From a checkpoint of a small mixture-of-experts model trained on Wikipedia: vocabulary 8192.
Below are experts of layer 11 (counted from 0) of a mixture-of-experts language model. Rows are named gate (a neuron's input weights, with its number), up (a neuron's input weights, with its number) and show model dimensions 64-127. Each number is 50 + 10 x the weight over its row's rms, rounded and kept within 0 to 99.
Before each expert's rows: "gets" lists some tokens that make up at least twice as much of what it gets as of all text. This comes from a sample of Wikipedia text that the model never trained on. Tokens count by the router's weight.

# expert 13
gets: " |", ")", ";", "|", ":", "3"
gate3:40 49 45 49 52 52 44 53 36 62 68 61 72 53 49 32 57 43 48 55 44 51 60 41 43 35 47 65 48 59 55 45 55 49 63 38 57 42 65 53 52 53 56 67 53 48 40 56 53 37 40 26 45 39 62 56 53 67 61 33 53 65 55 34
up3:50 40 38 60 58 51 59 43 49 51 60 55 41 51 57 38 64 55 61 52 56 45 58 49 52 52 44 55 62 54 62 64 43 48 57 50 36 37 54 29 37 58 44 52 56 52 63 36 37 30 55 26 49 65 53 59 49 58 82 51 39 73 44 40
gate4:65 48 46 57 46 52 57 42 34 43 57 60 38 49 49 43 69 53 59 55 60 48 52 62 35 32 53 52 47 51 63 27 30 50 58 62 44 63 47 67 52 37 68 56 45 41 53 45 43 59 59 51 56 64 41 60 67 68 40 36 45 46 59 43
up4:56 55 36 48 59 46 47 39 49 70 52 43 55 49 30 46 54 50 45 52 59 63 61 68 51 48 60 43 31 45 39 50 73 36 34 54 43 48 43 47 51 43 50 56 55 47 50 48 63 61 43 51 32 56 66 46 64 46 51 55 44 55 34 58
gate5:42 42 47 60 58 51 52 37 50 42 51 58 45 51 48 48 50 49 53 48 53 60 50 36 55 50 49 53 36 54 55 72 46 51 57 49 63 42 39 30 42 42 51 44 55 62 53 33 66 53 38 47 42 61 48 67 16 44 58 41 34 62 43 46
up5:54 52 56 53 70 54 57 60 51 58 63 64 38 47 60 61 57 41 51 54 48 57 33 55 53 64 73 48 47 37 53 47 69 68 51 59 34 42 53 35 40 40 66 57 31 44 46 43 45 54 66 47 58 45 49 47 45 57 46 39 45 68 48 48

# expert 2
gets: "\n", "-", " the", "|", " |", " The"
gate3:61 66 30 55 63 48 59 36 38 59 50 45 37 63 45 37 45 49 46 45 46 39 33 49 38 46 38 50 40 51 61 55 47 51 47 68 33 57 59 45 37 48 40 62 54 58 39 58 55 46 62 28 36 48 26 55 47 81 36 47 40 53 34 47
up3:33 56 38 42 68 63 54 43 43 56 60 32 57 40 46 47 57 37 47 45 61 39 55 42 63 36 49 52 45 33 49 55 46 48 49 55 39 47 60 50 60 60 51 72 52 51 37 70 61 65 71 42 64 50 55 50 68 64 57 47 49 60 53 53
gate4:58 47 38 50 31 48 43 54 62 58 46 41 43 65 37 48 54 52 47 63 49 67 49 34 46 46 39 57 65 54 70 53 39 32 50 52 41 46 42 30 36 49 49 51 26 42 38 60 54 42 57 50 57 44 60 60 54 56 44 57 53 51 54 51
up4:60 44 64 47 59 64 65 42 51 64 58 56 52 48 44 42 60 50 52 43 54 62 46 57 41 59 52 52 67 35 47 67 51 41 31 17 45 41 56 60 56 38 52 49 57 61 62 32 43 58 42 52 52 30 39 36 60 40 47 53 31 52 42 41
gate5:56 69 56 41 66 56 58 41 47 49 47 54 55 60 59 41 59 54 48 41 59 54 65 61 56 64 59 66 49 68 50 42 39 36 61 72 48 61 56 54 48 49 69 48 60 56 52 54 53 57 47 55 51 45 48 52 56 46 61 69 52 37 30 73
up5:47 58 41 50 53 52 62 44 67 67 55 50 64 34 51 54 63 55 58 47 59 51 71 41 57 43 48 61 47 50 37 42 66 45 53 63 50 45 67 74 39 36 57 47 56 40 48 53 39 52 44 25 48 35 47 63 46 55 63 48 55 32 55 55

# expert 9
gets: ".", ",", "\n", " as", " \"", " that"
gate3:67 39 32 53 38 46 66 61 46 60 43 52 50 55 39 46 45 35 50 54 54 45 32 59 26 55 60 46 32 42 53 43 59 65 46 62 58 39 47 56 66 59 40 76 63 42 42 55 45 31 55 62 54 53 50 42 41 57 36 47 56 39 45 50
up3:28 52 42 42 49 39 60 77 32 48 38 69 41 58 49 69 53 64 54 42 51 47 37 40 49 58 60 48 40 54 45 53 48 42 38 57 55 34 57 62 51 44 43 51 52 45 71 43 51 41 55 58 41 50 64 57 57 48 64 75 53 54 55 47
gate4:48 36 58 48 43 46 27 38 54 62 52 59 55 56 63 67 49 33 52 51 57 65 61 39 32 54 47 51 50 50 61 47 59 38 65 51 42 54 65 51 62 55 52 25 35 47 35 43 64 47 45 58 49 62 64 48 54 49 52 56 44 45 71 36
up4:49 40 47 35 68 49 55 58 42 53 47 45 54 29 44 54 50 35 65 64 40 53 74 60 58 40 46 42 47 42 29 65 66 56 67 53 43 44 71 58 30 35 52 52 59 48 63 55 57 45 69 58 40 56 57 57 77 54 50 44 56 34 56 56
gate5:54 34 60 42 51 49 54 68 50 57 24 73 68 55 21 49 48 41 42 54 36 44 49 52 49 59 58 57 46 45 57 57 64 58 67 36 33 52 57 39 43 60 56 50 56 50 25 31 53 63 34 52 56 51 58 43 45 51 50 43 58 50 30 44
up5:49 47 69 51 60 42 47 51 51 46 51 48 50 51 50 32 52 55 44 32 63 52 54 51 58 43 33 58 45 49 78 48 47 32 50 46 48 54 44 39 49 52 50 52 61 55 25 44 59 64 46 55 60 36 57 82 70 26 47 45 56 61 60 40

# expert 3
gets: " (", "1", " ", "9", "2", " was"
gate3:48 61 43 33 46 42 63 43 39 46 50 42 55 65 62 41 55 41 61 54 59 38 52 39 39 48 25 34 51 37 67 32 60 55 27 62 23 55 50 44 58 41 55 60 53 53 56 51 58 65 42 45 60 56 33 39 64 44 43 46 47 45 44 65
up3:52 56 56 48 61 56 48 47 53 35 42 53 49 55 55 46 57 64 64 49 57 35 38 49 56 50 56 47 48 49 65 46 60 54 44 61 58 46 64 64 53 54 43 61 48 40 48 49 57 46 51 36 30 33 62 41 37 51 51 37 54 51 76 56
gate4:45 45 48 42 54 64 34 50 49 35 42 28 81 51 44 32 41 53 47 47 36 43 60 45 57 39 55 50 61 49 49 31 54 57 56 60 42 47 46 38 49 39 61 39 43 49 44 51 31 43 58 50 58 46 48 44 52 42 54 57 34 24 39 36
up4:59 52 73 58 64 59 54 26 45 58 61 64 44 55 63 56 42 49 38 54 43 53 61 49 30 45 45 57 60 43 55 61 59 51 33 40 35 44 55 56 76 55 49 58 45 39 53 66 42 45 60 48 48 39 52 47 43 55 46 47 68 49 68 59
gate5:36 57 55 52 42 48 48 46 41 41 47 45 64 34 52 45 53 58 37 38 36 47 36 71 28 54 40 52 55 58 47 54 48 49 59 40 36 42 55 49 53 40 50 48 46 58 63 47 59 34 62 56 42 37 53 58 53 54 64 41 59 47 68 60
up5:51 40 50 66 46 35 63 49 47 36 65 61 54 52 50 69 44 56 50 42 42 39 40 54 46 45 74 52 48 50 53 57 60 50 52 54 51 45 54 56 37 62 56 58 46 41 36 66 12 47 54 45 44 43 55 51 46 52 77 61 70 46 39 39

# expert 15
gets: " ", "1", "2", "3", "4", "0"
gate3:46 42 64 50 62 46 48 56 50 55 48 49 67 52 65 62 40 43 55 45 44 47 67 48 40 39 71 43 57 54 21 62 68 53 52 63 32 61 68 49 62 48 37 44 33 41 42 51 46 47 35 49 52 48 32 64 45 56 48 61 43 50 59 54
up3:63 51 57 54 43 39 47 64 31 56 53 44 35 59 30 37 26 49 47 55 48 60 47 52 46 55 43 70 63 57 53 51 32 63 42 31 42 33 45 40 51 54 34 50 53 45 57 58 40 42 60 43 45 30 55 43 48 59 49 60 48 61 32 53
gate4:72 54 47 49 44 77 52 48 46 43 54 65 47 59 57 48 47 30 54 76 45 58 41 40 56 38 49 48 50 48 50 41 57 47 59 59 37 50 52 65 51 51 47 71 54 49 56 34 38 65 58 36 71 40 48 44 37 48 41 52 67 57 70 47
up4:82 57 63 52 61 58 48 49 47 37 46 53 50 50 58 43 49 54 58 60 61 46 27 40 29 43 51 51 53 52 46 46 46 51 39 38 41 53 56 45 37 49 48 70 59 31 43 53 54 55 62 53 53 55 46 57 52 74 58 60 56 46 50 48
gate5:38 43 52 35 47 76 43 36 47 46 68 62 45 52 32 59 55 58 37 49 38 52 64 57 33 55 54 40 32 44 54 47 55 34 54 52 46 57 39 61 43 59 56 58 47 57 52 42 59 55 53 65 63 57 68 51 53 47 69 63 43 51 62 63
up5:47 52 60 64 44 58 46 49 50 41 44 67 28 61 33 57 54 42 38 47 24 66 44 49 42 52 47 37 64 47 59 59 51 37 49 52 61 58 41 45 62 52 25 41 41 68 61 57 54 52 63 71 42 37 33 49 35 39 47 44 60 34 65 50

# expert 5
gets: " ", "1", "0", "2", "9", "8"
gate3:48 60 63 53 56 34 34 55 57 47 37 38 67 55 59 45 51 46 53 56 49 44 41 43 48 64 50 45 51 74 41 25 65 44 51 54 55 71 60 60 35 48 69 49 45 51 49 46 58 68 55 53 69 42 37 49 38 35 55 58 39 51 49 41
up3:44 48 39 51 52 34 52 58 46 46 44 52 58 68 35 56 50 44 35 57 36 41 52 63 51 45 48 64 52 51 52 54 36 58 45 64 50 42 49 30 54 56 49 48 76 67 34 57 54 29 51 48 53 54 71 72 60 57 39 58 51 33 52 55
gate4:44 50 52 39 57 56 51 51 50 72 51 53 33 60 40 53 57 54 55 54 48 41 66 69 48 62 52 51 58 53 58 38 52 56 52 53 42 41 37 47 43 40 43 58 41 52 45 62 58 54 49 48 29 46 31 49 56 38 57 53 36 52 47 48
up4:63 34 42 43 53 42 50 50 58 50 39 60 57 38 51 39 53 33 46 38 65 40 47 83 58 57 57 43 53 49 46 46 46 74 54 43 51 46 69 73 41 38 37 57 55 55 47 62 63 57 48 58 42 46 39 55 54 51 48 52 38 43 47 37
gate5:28 49 65 50 33 45 47 58 54 32 37 63 63 45 57 68 36 40 53 54 47 79 51 44 44 44 76 40 49 53 40 50 42 55 49 40 43 61 67 56 42 56 74 36 51 49 64 53 48 52 49 62 57 58 34 47 42 47 52 40 49 61 51 60
up5:41 41 56 57 49 57 44 47 44 53 39 56 56 72 58 52 47 63 47 39 33 55 39 52 46 50 66 61 56 55 57 48 34 29 44 57 43 51 52 61 52 57 53 64 32 31 36 48 46 32 44 55 31 55 34 42 58 39 54 45 45 59 52 57

# expert 14
gets: "\n", "==", "===", "See", " List", "===="
gate3:53 42 42 43 48 46 48 77 51 36 54 62 42 44 49 33 45 50 64 56 39 57 64 68 63 27 59 51 44 61 39 68 71 52 67 36 50 57 52 43 50 56 28 40 62 57 58 57 65 49 45 29 66 53 42 59 45 46 67 39 61 55 46 49
up3:57 45 45 52 55 49 51 40 44 48 63 48 50 61 37 31 39 59 74 50 51 36 45 58 40 54 55 49 46 44 53 55 48 60 85 34 59 59 55 62 46 31 54 36 60 27 52 55 66 61 58 60 36 49 57 52 57 56 47 48 40 55 57 43
gate4:44 49 41 72 49 54 44 29 67 44 56 53 38 51 49 48 45 40 54 44 51 52 50 53 57 41 50 21 42 51 45 58 45 51 55 54 51 49 71 68 56 73 54 61 57 60 58 60 61 48 46 27 53 43 61 53 53 33 56 57 68 57 41 65
up4:39 65 41 56 44 62 39 31 54 54 49 36 33 70 47 27 47 63 49 51 48 52 51 61 67 67 50 32 36 52 45 41 38 55 53 51 63 68 41 55 43 45 36 52 57 42 48 49 43 61 44 37 43 49 45 48 54 34 45 51 56 55 47 54
gate5:68 55 45 68 51 51 54 27 49 41 43 45 52 48 54 48 32 46 50 41 56 54 47 36 55 37 56 39 61 39 47 54 57 45 51 61 49 45 60 34 60 47 33 60 57 65 30 43 42 50 58 40 49 52 44 51 39 65 41 46 47 45 37 55
up5:44 49 49 67 47 56 25 61 49 62 45 41 52 40 51 65 38 46 46 49 60 59 35 32 56 50 56 61 54 46 60 36 48 63 64 60 66 52 44 53 40 43 56 61 44 53 38 43 40 62 54 45 56 60 66 50 61 49 24 50 41 57 54 48